Weights of a small mixture-of-experts language model, trained from scratch on English Wikipedia.
Size: 10 layers, 97.8M parameters.
Experts: 16 experts in each of 8 layers, a softmax router.
Below are experts of layer 7 (counted from 0) of a mixture-of-experts language model. Rows are named router (the router's row for the expert), gate (a neuron's input weights, with its number), up (a neuron's input weights, with its number), down (a neuron's output weights, with its number) and show model dimensions 576-639. Each number is 128 + 32 x the weight over its row's rms, rounded and kept within 0 to 255. Numbers have three digits each.
Before each expert's rows: "comes after" lists some tokens at least twice as common just before its tokens as in all text; "comes before" lists some tokens at least twice as common just after its tokens as in all text. This comes from a sample of Wikipedia text that the model never trained on. Tokens count by the router's weight.

# expert 7
comes after: " ", "\n", " |\n", "–", ".\n\n", " is"
comes before: " ", "–", ":", ")", ";", ")\n"
router:077067102202172095149141161076144147148167135066127157080171164134137150148062103064178104114130122093145120101106191162076114148140141112107128132158171123160151096151147169133173184153103104
gate1:122145171152114132203130129127098161101112138146114117115131119149121113153124057118075050119178121127181147196116069154124160168173114106162140182121138064137202100160168095130139099089095112
up1:114112066172153144130131179112120066098195148110221127163072114151147097101135086140140143128080098123124094159126164100156130101179096137125137135154094138121169123135168102110159098108085097
down1:105066060143086161148115079092104182127171167108165137145107131025112125144180188135146136111074139185094139070154110155099061092192077101112119213145169104063065143146144107119156160110141135
gate2:168114082187078116088118124113064098171189105114153135137177150086111108091084105162156118108090108158204134106137119078146173119140136090157114100121106138153068123154179090144152147096096125
up2:117101097170077075149161173127147095180052075129124083067085172128175138130193113142079131119105077135033139125168128127181138103107126098111117094101095172137101173157073109141097160091147082
down2:161117125121116109091137191131115131084112105120144066140082128111071157167165126164144077113138110152089138132185149147087161106118146125171122113130122127122145102065135096095110126152105098
gate3:108159211145177112164104124119166140115132156146110147156121172223093070078132119139106123095143120143111149137123126084192105123180145134106087166135139126138194163146211107114117140177104107
up3:120105140102095165143070111185180108116192147086132124131102119119112149115166176103118199152062101104174072142164122097089141140129147179119078122145125120131188175145126106153110137143119128
down3:148108101129143110168147171161127092160124117103144091137115175130189153149112104105183158166142147094120179090118106083093132158124145128069175051145139135178099123138114151122127189137156092
gate4:098154057145129119114126156121080069132122072133098145169086163125128173168142146150096093195115151179127132096087142136107132141125095115131159131157090133079140153163143116188116135064133162
up4:131152137120126072157098217149104134125166123109129090124138175143159175130192115109145156165104193139162094129148128033136113099076102104102136140107166105144124114091126070130128117158087137
down4:149075170098152128114135162086155101175156091143102101099155115169122177139158189138179098122095114137073141100130153148145146134146151130120166107169122099154116166133110107142131173117102152
gate5:115186138065093166166143108130118131113134162099136113123109097140159128085141096097032168125157164124075136131133113148091088126134094130127081150104116151142112149118110187093141201057105120
up5:125119156121094133124101163095140110093086040111180143133111147181099124088127164113153127081141091131143079121121163089070135102090184098176106149120135152105142147126086089176158123170166110
down5:139170106147114115079106138077177078123112078112108158108185114131122149089136136114073107112193154140173090137158144160151134146134167121174115173090119125106149137082138117145111053158165112
gate6:092161076143038123136158118091106162081117122213149169089114203146124091067126073099150119139120112123135136114152170169167172099108112144180112155104142149163101074129124108171147082073175173
up6:088100171131154118105142163125168134174165151150128130086113126113174169109136117128108159123152127164165129069114155126155093113072077141117087097088114154106103133194096084121107171167147194
down6:146142163121135201134110063105078091136125120143066190152107169158159110087125158154084133081105139107118152089154186175166105166103141141179111139156085141173151098150151126108128151109121167
gate7:163134080131141124120142130113162160121134118130095108092073178159138146125139108088160079116164108120157134080131196180157085126118132127144146168109053145168173170086141092125145189145100151
up7:026164106126219082101088211080122085122195145169110152135125107129144149151101080120049120120124115042119103137071146167138135076127137151187090102182065149130074123097178170131146137132069092
down7:149119108143136125108118108116147126116138091158136110099195159087116112149126153195169118162160172120198114104094101093134087081128176120125150186096105165147121128145150159081158182127156132
gate8:125120131180078183107100059149194146074166114124177164189100099151100126157146118145125154080133097102119142111136071115129136128164085182092131137110173101118115132108137139101133156163127150
up8:190142141155133142146163078118115164107109115132169166118135099125054100109124198102153113156155085154114192094119128121138152126184148169096116134120105057153156138135164131163103148180160102
down8:075178104130126161113093086079139074135117172075173139157122161150098109103126164138103116144075119157144150048108097167122122148083123131151125139122132115060175142157178131120122173117191141
gate9:065093129172123171140159203143162157148155107126148126124153097086190123152128127132111137139086139116112136136156123127084161111088107101155122059154091157096168058106212106129170117100094135
up9:138117163117140151093123175126105166093126104118109136101133159141121122155088124127164119179140101185178211140151164155082107147097084127174150166099065113095176154111153115123113072157122148
down9:161137132196114079095151105111149174091165150201088100121121142127159212090114122131135076194162181137099175136130117147109127120112083125108096079123181059099113048144078132112136193167078078
gate10:115087110187212126145135094152125114132053181142149170082107146136133113153111218082121137155096075114082103123150156141084093144172125183126129167108124155156112116095149145142123200115083130
up10:103097088104100102158119116110097116156120151128140068074079113102129159140131161170140124113137100130107110135122079174217081083130156160121167065072092089106165132146113126079187089143178099
down10:070147168090147131091117117132102147102137186158129107120108147087100110180102125181140230116127177113072107122099139129159077095115113097137159143146160072076123074124124152216122186109193158
gate11:119109128202116146140152168175143165119055137132169128108146139101093102083181104084147088118145091153169147159157163094109118129177101127081167072067088071042097125158144117142064144147134141
up11:074122092103163145159080128092111188104170094148118194138121116086118167064151133123172116112119159071092148076147119000119143133070124125101139162121128192191158108157126089110161128085197140
down11:112172149068154146104162152134172124153118110135169170121143091146140171139083130128137168092147147154094110105122109118154120089103105142090150138144117133166071096097152100120047107157130103
gate12:097171125148194079169132178138120118098120167118148125107149151140104103169133137149157142126118114144121113124135083198135168105117153078078166149124161157133081100135119077123116164097157092
up12:122121096143080140128113075118127080121100091158074175146137116089137165189147121112084190157111131155169144078125183100154106183116174109119134057135132104146127175088163182048139174139129116
down12:105152132146100144130171117134169105064147131158188132126213159107142143154187197081128157100121134155155127157168113138143096123159150128153142075119116148119131156156110143166148163157116139
gate13:077143164201123123180142098154086109093122170166130136118131126107160110120071167119138111176100169101120200153110149129124091122176067093177130084089126149106102129129139146199155139139142124
up13:119138107120082114121111118124173147095168086140131113138197153092125119182151107130117156154095130143133153133128200165135146119148073156128136112200158084133143111098112203112138112099102141
down13:139119201162124121133122087075127125175222154141065118082123119071089075138188050156154121119114103101155157088169100065167193164117123104097122131149131146128117127103136109133072132102184143
gate14:098114074155155075095134106160174133089159079132184196163141141167138104128148118127104115174120075120129118140093151120132134121180157077116134136063165120180073080094124145167126071103106137
up14:132178122113140176133091073165151079103070130137084141143129134042159116086131124086095124155183150160156139137126156150122122188127114156153113115100112090151105126116132148130072099158119151
down14:145155102061098136168115069114093105072141100120105164101131122158162125077141072070091098135156124142072128156120123085124158097103173139088170086105138134156130100120112139130169071126094082
gate15:091158087092110152151179085138150104089096119058183117155100137109120174115092126125134125166155129066147172144123116111175110160110095113129198151114139128138146154107105124133172141097054123
up15:119113155166118085102128117176136185092107130165175129117134148148133128079078127115114106151122100121120081142157063153163116171133133160178136107088123060115119138107119174144124127141126114
down15:085025140166054032139161061133088127135107149113114126116137154084151137110061162098173099182124133138183189099140056066151100079145117157129152069150164115094127182192147125093131140145058165
gate16:140137192126059189129149148108106100055087094148130135145102172151090111094127161091122082118147134179158095118108156150106112148108155086122100108111079144140165121109112073148098136162106190
up16:161101119093155113133118133093128141144055146145143126153154148112105094129112181099141118127137132159133151111155154116095149141089139166138176107103161160139148168125116117061135063114087152
down16:162163152140134154185097065097204192160155165148079157164204174109111097136075139122139170155126130115160130101211158093077124077101185100122124132091111114127104213137129134163163120099114087
gate17:106097113105147052103092073115173156145118135151100154105141110189153127171145141142105116179159168077096087176124160106134062129151108068156129088170070152124095125138179063166148127091125176
up17:129116125131134118107157094129129197136168090133137122142103079101118048077085155134109090140151162120137133146117160119124164151097152131119075096152097109111155184125131153141093102134110130
down17:190128081179119074126095080155090202086113104154161163149128150093124195102157122062203133083104154174114103137128195165141081066107129140181136082114176151136180188139091107145140087124132072
gate18:086129124140096072161129093157132154103124066137114171104183133164080176156149104140135083121113078120132079101126098154077164098107174120089137109093138149174181103126126097135118135128211135
up18:140100156127106137113071115132146120180150203127178116150114119088118142153182182132140146096115143121079187062113101144116099095139080107149130172096129168147099121094178141081138103170113086
down18:157123120121066132117093120091097094111168127099160113170093133091148110080179106061131113095109147123104150132079082094131160133169174136100095181079096094143145142044118163052170099108135182
gate19:131104115141065119153100121082129128111134116135165119102142116087179142137069133112106125163201150144147124101166116074132057103135159101108022114059184115116134135132099162185143120103075132
up19:117097151160116108146131063118129093149132122125088130172117127133104111141141093144101077110164119107103154175113241116123186088093166124130079112128125178079129176173097141124114116125189121
down19:157127100088128081145133088162158114131178158108028122128065075132143149140132138222124165115185162131138178146127086047142107070064113185101137148090136117171121156153084184078121136151142126
gate20:193101138103191106161140140089101138101081123152118128172153105162149089153097161176115117116082176167110138122165161174141087151082171162129138076056164237160110131139155121125156126091143128
up20:081158087076126079081137140112122078149119143175099159155150112148120163112155140130176114146132079131093097148168088135196201158173111142113119167138128118083127169115137153128151130096172123
down20:119149127073151105198145172124105170070174113142065122130132073074121137124203154131159130091113134153116152149116137160148105139110148076147107063143169109113117170094153100093131089173141109
gate21:127117134160102123102077131117095119112135074155158153104145170134113148185168114160118086144088139107061113135152130061140076163083143101183118118125092124132129131134096093139103057044161156
up21:121118135177143119181143151109130107097100134112156159114101125141144120131163171096161156185186140156143113124080096182138124154118152113219198102140099117131188162142132134142162130134123147
down21:138159147133109107113137131170184096137164132173187129124156087125154115143102103160136168151165115099115116115101143092149124129173127081111086154074146132122170135188118138125081107207127080
gate22:100081124112096136163104208140092113132124090160093162100114130164132088204089136115104101145133119116124144151103170108076156123138108136167162146163174191120125115156075096148127159095104125
up22:128058106133137081104114164072110105127154178132181161122167096131141087157114141129143140083160168108108071077122144107155088157145086114123154127172108116139102140096110139117134118116131061
down22:211102104143102114160089135136108103158116091142153118155122171113136109150123140142121132126185139150127055175109134124101100120097097135089159121129101123136117090116130102114122103179134118

# expert 8
comes after: " |", "|", " in", ":", ";", " March"
comes before: "201", "1", "200", "0", "2", "202"
router:106145123148017147120129131165034127105127146156125074148114121104045117109140143102160134166109130136138136190061153144132177111048163116115118160139094102168113097128111124134067118185156147
gate1:148129135101097143128095118151187082123162174119155126202073112139094153103137120075143143189160134166112129134136101140140086146156088135139111171135158156141089141099093115109127118100146133
up1:086108165082143092124151079110178142056164156112150162141106167102140112152125084126086161048098156142090092103074120147106121116156153119101101103173156139163124080130069221173153094062090132
down1:140092161094124116131127163095121133128176102133143121136137179108166141155088096147094165101097115053076140088126147087136119104104141102125114110124076183147148129079090096173127169095121164
gate2:189092140121154143094119112083130126190160112171155132124074122169095058133149105131144082174175168124078083060124107154125075147149122136126135172156164141109105159104120158072108132146128052
up2:156094116082100075101146165156134147195115129135172129072157124127149089092160069129088087139101051086089178155129082122155087164141097209174131079181153141083131125182125144142145143133163130
down2:143145162091083123118110134158125181112135185157125109093155135152118112147126155181133146087147110124071137143125126111134205130120042082087125153158146173122119145136090122183067110142119143
gate3:111073076155160139146127090112123190125101129212114148129111133123121166113146103154094126093104084173148127123175147119158151158076119121141116085120162075148129151144139182129152134090075119
up3:119117169092072137140104121123087169145127087147130166131153157109228122117171141153175146103121129179139108153111055118223134101106163138162137158126181144117166125110157100179139089097142155
down3:145155095084098107118103134149164162174081118140078111123106149097149167109163150127139177153157133115083137159115150175153088146108116142129157164155081129142138136119120113141110150170082120
gate4:136152160174115158144135204133096089086083181171126076129105119193116101160045118093167110080207140148149151174140173152157130085118106139078199118137100138108112098117133143134099140082142123
up4:156158138177146134137055119118111116118135158170185121133121126175107123188170137176121085107130121084090140110150133122144152132149182142200109086126167080136167113088107181118140145115186150
down4:165183091131092145101141159126148168101137077136084131140115124124119151159115066153095147209112101075166132142124094160091192127187078149099170113094102142109147141150182126166120064141110135
gate5:120130087161101100147114174123133174126085129089134117184106089158152171123116180154133171055140076133143113130123129112172083086134098120155133088068122194097158177145075111132127145117120182
up5:135127101129163133200173118150138145088149108162154136130170103108111108115108123120093149099088053094091144087181146202144113118132183142101110158132037122148122137112165119088135167120086137
down5:087158102160139111065159115203095125168092136131179102087181126127150151150161083165100108148139119100135099132150110143090089119125148139129090080101136110100101132083170154176137110124156082
gate6:122091167109024104081134121193102144176101106173140167126163098099116121113115161166186098137174124089087098118159197096103095135141137149089075123116117164152098079119168114124113114142118183
up6:105126092127151118103106137127138134165108127124170135152135115079143110155118132172149164157148106114181136168103186141172129159118094168126089146124023148116141161089083113127120177133190127
down6:171123113095163156101157160157090133134063143159075154164095131159140173107171129113104144121047122120171113103174197123102136132111121163096152116162130175094043081073157121149115110129162088
gate7:135172142107177126131131084206103098203171161139186142134102082129146112089135100113107119153091119143066106164130105193131125157094152166093097115172161083133167129090169102141186134153183107
up7:113102115148142076104126121145118123120094073115088197138133076143066165124132174154143104097124134148151100102134140104120150110094129092098147114094081112127052093097174117152120162180104176
down7:106168170209133131101058137152150170181146130125143130103118112118145175147071127155144119158134146079169088154119115132144121160170142076103107136169067135104117110192085163143114130204093100
gate8:070090142155112107131180111108117150097064086110161083061109136113091087086108089138123125089107177173149159054134124119085143133141139117106130106131121085102125111110146149191097101149116078
up8:138166118091165121126146115097163074151123116150150117118127118200102121174134189133157179116130134126106129124139170151119084165104145186109160180073123142119149087181103108128133135103193150
down8:088081153148138101145092155101146128118102119086171082077124178106102068116087141034143144139147173133148091099083155090130097120092155117095125059142204119099109068132130108134169073148154170
gate9:184123113154135152112132138159062116168099170117164101102122148195173105195144074150109182140140149173131109107066114138144175113165166190135145134101139132120100088158161148157168075101111165
up9:091123099105138147119104131120125075133138166059142124071174130071116132125136125082134110139157138134118121064152127124076128133189121109171132057177117134100128064155122153085110127080158164
down9:071112119117086106120062143141174155095136107119135122150122093116123127145143118143153062177176133104082148152103128194102194158172107109074134113127084163116061156126164049106094171143123065
gate10:174144140083123082092120116166111028091089117124179106157056132126173122124075142055174143134157104154170172080197143187148119130111109087155209155143050130106113149200116113112128165081138122
up10:128173139088115152180115122181171163110171142112102142198081171210142119112153150109170146203133129150089142056079112119125137089113140181102141118197162164084172148128126163137137131173169110
down10:209141120091130140190153132147118170069198139065167146168074134122182142184141139101146089169157144102168151095125126162134146076131110155134121109205164099163174109113154090103175129097121078
gate11:154104122160137129155141110125182132103173144192160154143143189175178131100102187089148124041139104076163176130160179164167093132088151081083166125160135163101108089108075126127120118129144110
up11:102112112119158126130117135136067091119128173166016166154111141169097125151139085129113156075118169068088122127109088132135124121157104122180137143174123102131172169160098155119152145142106147
down11:140126083197141128104140084101176136136125116131054115162144098109118141084165150075085203143106195172114051148150111152131213108065099132164138160129083112087093131158197114083151110111084134
gate12:058120155153130145127080097135170099164142106116156115144120051097097092155161093108101084129101186143163137068142108110140169114173106092145056113082098187178137114145147109130141115122142106
up12:118148125111083106138091097143137132094175094137109091113167143153104080158103124063126114158124145096157128145091128137119129141128146137160065102105147162156155114146161165167167124129096104
down12:205163136164134160156112174172074082155094137153105053155131108078161128158139183173176088086127138137146105124120143183107102066162080126202157090085110127103115110138154114149137148185117142
gate13:148116162123179149130056091173091172077129124121128119120123118081143175142117147132053088140133178076123133082137104131053177188139157144179134179122067208140142160061111089171085144096087136
up13:162158079172161152138134132138094136112075127132091129153149106129090113113143149131134136083160091142141096185139152108123066173125125127099132082137159105120112100123106094103100136162165093
down13:102178104051147108084095132130139115168153126134112162107118147133172125093099156145139105161176063117114122119104159091151095121137161120079059158178126126113104074150087135129190161133089097
gate14:094146155112099108106197074159097083124117114141099112144107120059147127153141075155133143120130110163140129209156124133140184114121095099144139157230107091108195112130167160135085145122171160
up14:178136151137136097056112139151114204126070118148167140157166165155146115148129099180127092062132113192175157139168092128089152136114093105111143152157099137141204070173090109082065157089177144
down14:159073116112125108120151154166156123151138134155130122131211154155121117119095068174109130128165101146168133120123144118105119121061142152144113093110160108134165091143109185123163164110088118
gate15:074132125136132087187143131119121148201171137124076118128141180139119124167133145103159142143078086173155146135168072183165103149162129136147107125132083120122132179083107124113174147095117110
up15:142118141123118127135138154119159084137172064052212140072155107115097102156104145092154101138094111100110149126091149104108067117147111181144166151120101122121102142094136144159144144111074089
down15:137142135166097151111125161082068120123077159164107159067119102156097132060152124119105118057126154171138098113126132071147172106142143116096115169140173107087152075072157103105122113130145146
gate16:035139105126138114150123159143090131168116120152141098113119164139112142123137136114117080135202151161138103175184107156189137191089104187113106140149103089091165152093142185104149108143105163
up16:099078129134104108160138110091172115088071129175098158145118151114091100117141103135110180105102128110146143113089160093138142147141172133097135191142128100107195090133101117096076164184138131
down16:164140079121117112017116200053137155182088122087111179107121105143130120109120096101131113068117139136132179153152105146177141164101117167086138097167138142096123190112185135078140113162120138
gate17:181158075143089235138154097095185172137096127160059148120158148066095133089099106137072149114121103145105089063170179197110141146144168153108145134158172097144102181117163084119092113044127128
up17:060203111105189170091176190125121142162094100085134131122170144144144121135092175094114110140135113110108101127127162134146110140117079133073114143161182155146122081123102093192147130150076105
down17:125091141163151053092069171122086065150147078200121085172134101184158087088201159102112180176081115138162115105119133135087184115062170116170130102137171189093105157107173144080168116154168103
gate18:089175056132135116089142133161176124117139196120108113104055135084068132099119164133058108150137158140199157152136167105152133157126181190103146136124171126155157120193126159124112098167134162
up18:146100114125067112138187103131096087146030109118134062145152147074121136115144082149118140125087130116146072103061138096141071106134116141117087107119126204152179094136115113133114147107133155
down18:096124126085161109123094139189174137103159171013083117175133137082115109181145120128095106145107063150087102177133101096156116136134105104164168086069117131153153119122122161110185147130092109
gate19:121097139088105122154165141172104161161069137115082134160120155174109119160138145142205103094093122139133145154146118136097145119118109115115108135134106145154129095088167135128131073104222120
up19:156186178161094129094117155148146104133122081177158119162170134138117140117140121094127192115108122164163122167103118109158078175135172135198154125126171099036083067161117081188124155086107208
down19:141096073147161063130126131101128152151089140087122129103100121088162093128109137121172051142150115152120140132090167130118127140075116100120062092105121128182118143155131131104134128112125124
gate20:104071103136112144135097139124128115083190107113129176087148147122108120100143094101168111060116171160143135168108098177172121166184139157136032127136132126143195133160099126160169109109145169
up20:089125097104084085108118130098107132185178142141167054107125182124091116124088104123178113111116154118136123168112145183100135155113078185199142118089109180162146111100183123092136135170119112
down20:087168088167107114116185069148173062186092106129121100217167167133064188088195086110184139107108159099171158160135129103150096085127121134126125139064152150140191148138172124117184139093098184
gate21:200128180117045146114111112152134139122146133134154098098128069125082120136146130155140146139134130153100193146106189122192135202149099146046134155135134112117127127112092131116054107081107155
up21:163100148119081184117127156173108128119062191125148173121155107136108123087077117076160101088137106135122102147102138145150084125161088141134169121130157117098116143145152132149158086140097125
down21:124175155091143104117088134094188163159136137146148135090176095137085121089092184063122145104180115160121173107194136129147138204082121113136082088103061130148206120118136053111141196118100132
gate22:118132146126133098153124109176103116166132129120176134073106156116115090063159143139144105185155136134126160106087139154143084137081229129134173144120208179088103183144180095107127140131129114
up22:151190139169147156154113078124155168121051078081126118091113192181111144090163106142139131129166190107027152140068123126181096161093160151125161084137154150118148155106154064146132113090139137
down22:125105075210137151147126114157104085108103114115131115141149135102069083116078133143125094171120094073139085059070132119139100110111159135160115113169159161139157106146190175128175174206164113

# expert 1
comes after: " |", " ", "|", "–", ";", " S"
comes before: " |", "–", "1", "0", ";", "2"
router:160110175176102138126102112156122124123087087139075104198141156139095124114132147137154132116124139130175078112073130159149122122122149110148097125118116132187097123122135177088105145127100095
gate1:120104164151113167122133154179094105117107080122147080129111073190116148113128132131122145107099126111081155118131126120193065100121140061140111093121123115173169172134095092135148115061140166
up1:159158185162146139140164076060058090094171128118115167175132145172113176106114107133119153092177124126128156164097136171156100121134191117106147101108175170180146098110128151112111067124120136
down1:118165123136141164102090135129123065111159145190154108174114156171125124145097109166169156126095114090109089171090112108126092110185085123168129075118121065130107062114119089122140077125170116
gate2:116088125185132103123136119141132084160123133136115101137108135087113165104100104100105110084147139142160128175101142143085135121082167153128152130133166137064139162074114162129079135098127120
up2:123167164138097106183142143151130124121156090094083117143143145099132069139087113123106135163143101171172136102124138120148126141176130153106141171146129106140135112101101107088112131167156124
down2:197136091112112112177103077194159151113080112118158138169146118139138177069116048130131113096100105100109123147104082141172212097141090127081075109154107095152191119129144169188163157071125154
gate3:123143128096109112109161127190130141121103071188187148168117121120106107172123140076138128142095146116115158108154094133110167069124108117161086123127137133100203108136093138134176065171117114
up3:125177114161132180134155151179194174147115151188124114094131124135154143165180167114112167163146097100121170114163127118152072102148103086116132046171145100124088181140068139121097084140175133
down3:142103112194082105147144180156110133111150091070106143093051157169120183153195139084114149133201108145125137096148093145137101120148114167106185167100159115118090115140078164111149085094123090
gate4:128129145094168120133174106126070145145167126124074122102159146129117160157083076133088093113149162138089128127121138165132110106147143155177131176128162161145194124128069157113163160127134102
up4:165149156076108130112178079076154137145108170139128124153133174108129147109160154135152108158128127126083119140141135147102141142105065115156135128143087103145133139099163069148187129085183164
down4:162090057060117135119132120107130166145106080108132086103101078181128165155183135167121114141038142101074115121113086135132116101182140119102108174093129111196121109162105098158137155153157121
gate5:151155123125128125138106079131170109113172142159130135114189152133113123171116138134090163085097198149108083147130142118123151084114127121124114177119133100135086161135176157156149146142110139
up5:166106169112138169166119135101114130155155119163134128158114120136147073112101117117113147126113156080174117147161101111155082159137174208118148104106166093169130104099078099103098149122145091
down5:145140153136124155091139126118072106088093154107128123126146172146168117145156135084041168093194129012107149141124137080126141167122121192116110114107147152116109132075150049142116144114142096
gate6:135083229058133150135172151120139128099138098087137125153142178127147152124120147128154144105164103062132111096067103124135149125092120094119110129098151096136130080141122168121154120181158106
up6:092140120170107143141125137171118139145174128077126157156114077099175105139110175136105095064146123193081120071140082119095154141184125115117096169074177132098175121144128114136108139122088075
down6:063183131149133112129135157197103168149100133107103099156081113109102145104113079121103143061202114153103132103160115151120167087114118111155122137103072149104097093093165129125149100125134164
gate7:126127110119123059141094128115135121136146142111157128132080160184058194150154108154170172155123140128099138126187080063109144132156151160124060125144121098167136125112109127125128127082164129
up7:126118128114146139184101093168112129113151085102157182164099144143175081106108103118078118127103115157126130082082143138107076111140122149166130094137103114082096169081111037135140113060094154
down7:117167124140175100131156199179111097133151113086137113125069182093148179126159140071139148161138110164141161062123099171139120094114144129113076155124101136143132144157127173141118175135139111
gate8:114155104098067083101064194063147122092048117089148109149074144070091140081136119111069111122121102083153119170094129142135135169099142099079075058119159075161093154143173126163131087084139133
up8:126146118168142144134120149113110158188162151136119120127103149112152138158135152100194154141160157177115117139104118127191147155151135127146150106180088074085140132156088100147115136142100159
down8:108115128129138109166121108178155091149102136182146131127119129144093158051131092080137194132116179066182110138154139015165077168112132115147116140152107144151057106136181172127113120147093115
gate9:193082150184121117116137151107098123153187165140107115121164114142133075139114171138107110170122118127137125105153131168150136089138131105128155094080159136116143149172133155117095152078121074
up9:143123162128103102151114159108201150184184113115178103067063109151153172100099090148166118145089084159072145118086131125118161154146149129135101077171118061071101152132150139116125172134153140
down9:157098182144082137143127130144088137092072093165185133096149148176091116085130120110152117097127099137156136160123124037089153127168138183127110159099128154129088133105112097143116112127105150
gate10:139080144132168068106100132139120053113086119063143152112166131109157104100193111083144149186121124098141097133108071122094153109113141113062111053146105131135153170146141087154103093144134126
up10:214087064145149116070153127142078145090108107149095112164178163192155160107110185126136092094162175140103125121155088117077133072203122151096101117139093120141114148148148128154080058127138090
down10:144132145154122115120099150133089105138212115133123098055080173171133065154157146098141109150104150121126156108114127113124087121093138054106116129164140159148118159134122143089162127149146125
gate11:116160146120045078164100102111084132147168127093156154093154113174162116123110161126108159154103110122162114167056093078184123137110125115110120085135111109132080141182094094093076170178169143
up11:171045128121122182157184079113130121109140145123166093124152071140050141084082126183145136139172137105114149187111081135105143076100125166117179212092177192112142136149182133139155123096060164
down11:150159119115113185074103166131076137120153119162141086082048150074124138126107176142128131046178139090132139135192105087078161126164138153191184150152138149118094146094144129091187102148075099
gate12:130129088147120125119142120142112198125117138177160101096193108139139110142151137151172120159126103136173135121143071208142091114138108103090168093185135108110206118209153159119160123185125197
up12:119106057154153136117102152036148104073135104129093222119153167207191099095098170113134113123170113147132122142100089100152095104103133104151252156113091139150134143149137175199115161136152157
down12:167126153141127107137167135105076161169134216168108113121130103191194116170131167132161086091110112111150151107028184141160181125153166122106171109181137159160111116082118150079142069196120133
gate13:089147059104184153138150099076099103136106150163177168189143220141133094086134108143136103112177098116174140138134081132116103187124213106138126154134093135154138137092087204176121101131080129
up13:103095134136083112139140115135176092137133101113093144143090153164108141176072069128092190135111073100138137093145183091143109141089118153119068095143108130195140120064108104188177153101137097
down13:087159092104071108124164149130159096101125158147115145071087126156170114125123152149146180081155160107094049101172102066165095152112099134111126175080122087163128126142110112139173114164144110
gate14:070149139134116141120143122174124163137145100115144182157134175169132132207118125105143110163183156084127186095089111122168088156067167118110100146116125099104148104106147115140129117104147160
up14:078169111122142158146129091196087163163135164087138117127164111063110137141110118180095107148096182159172139135135102083093153132147121117178147148127190088095086135127138183160175166117118195
down14:163174195146072092134082081103184136126119089134126172197073134087069203114070144157128161107110170127151142101125081131118106111131114106197148132124099101125150155107113136109092175129089128
gate15:111144101158054145147134148176154069074182139091128139147175135130140119138113080172069149170169123076118057122072090108101121077128177116080122137142103131103079108190128130073098155139163104
up15:136134130090131126106090144124136049117134127117155099156057117089133109105113174122169158148195125154102124132111094124113075200100082106110164112075154096108204178131120120080104178129139093
down15:056179129121152148162094126120118116176090180146121121056157127127067176148122110119171147163132168132075212137098123122130110126117186091099100148084137110110116178108171134088091121124138094
gate16:206159109174104147139079158105113091141075160122146136107156133148133093111122110081107071131112099140101119167155145141098134160149084170224057120104105099148139135110114090182142074100093120
up16:081126132137098168082190151116185101093133182100152089122111091097117099159178139097124110142112167185120112102069141138104167136113166122150114168183158134155138166131079114109075147158137125
down16:170096147178120136138147130129099128067156108117122204128116073144122108158110128063091149139130164129134121126103163145070065055118154085151115138167142098137073105112188114122112068112100142
gate17:087078111089154146195128137150171141136118138102163111142188078171114166091143140137147129083138119112109142155105111125096135136133099097096110108128117186119149097073126151097160125173109099
up17:119116135130056126125181100115122150148154134045137090181095119136131173129136141132111106076112133128141110181116138171100154099129124148138078133124139161124154095159116156092106101114184132
down17:157091149096131127127156081113202147107140171130166090121106115105119141166050098164168075077146108121135134097126151169156130153177167124119109103120146076093113181171143115122139101139123100
gate18:130141135159126118155134194074151153169145097198158085157228113110129158065091149074088134102099124109103073090126103180155133176098118142154161147148097097151128158139120114122142178108187112
up18:101078187140151129172124152147142133130140134103168119076141129049152170193141137097116096124186109165121124154144095086173136174151059123117118176172130141060099111096064093110080109130122177
down18:114086151154133125110130131054141126205137135160173103094145167113129127102140148185161085125163102141145094139132150123139162116111119111129129152155176095085125078149156186178156207103152103
gate19:178137158085167170111171199188093182132097132113086068129101130087104133136082160175144149053075147128129144160125152120133110110145195172194171126190140135106126098136124124151225150138137110
up19:180124103091183095103185146145066158149130085151094059130112096099104124102127137110127102145098158177099070111187117096164196077118133163156153135202122132152102123112115185120082166197156076
down19:107170161073178137104148141159095095123138152124080087077187143062140155111164137159139129107143074106115175169154153116142135081140079104063109180178115127097119114131119132138120171097155114
gate20:110115124122154199129178096126134149093158161175115136104207073114146144177151128128119171081065100117151101105158170082134108097087204093081122206134196062222148148126094078162122132120148100
up20:146146142142123179065101151097165185186163105149140092125160140145129162161105189150117132091174127064104165126120128133143087165140136096103135130170108113066137117077112155129138124152121129
down20:123086136191161176127183130134141144108081135155120065122129122144083196072123191141137150067121150057108119084140052141093096121122108154105123095153125150098133126119162159146124115130131142
gate21:171081069128181143068091190106138109120154120146127078085136202209121203109102089089128096154136122132101079132112061106140132192159186135117174123108135154092145194152139131129071178180157152
up21:123116142127081166141143141158147078200204145121122134152131215140139146169117102116138173180182090138123167141122142121129112116146111077139126114142139170135117136099109151088177143168094152
down21:138122122062120185089124096138113121136115077117151109120149125191083104146141141122154070175176109122099177128125094089070140088112174155127108104133064116099074119115100155155071086158107137
gate22:121082158174113202112170213083130147139118117135125170155229090105069144134099148187115165092114170105104166150056129168093169133209212134138085151146188107073172142095088135117101148118077112
up22:122099078107181155093153146129154116124154150108145105097100132165133149125071104124091134079147193126114141146139129151102064118135164136123200165159094130120142120147173088168145124120150131
down22:087114105099114114116098116167113198132170145150119097116161127103159109140123092122144145124176089187176085129081093088111132098154127147098151138100132090145107077149080152148159159144166096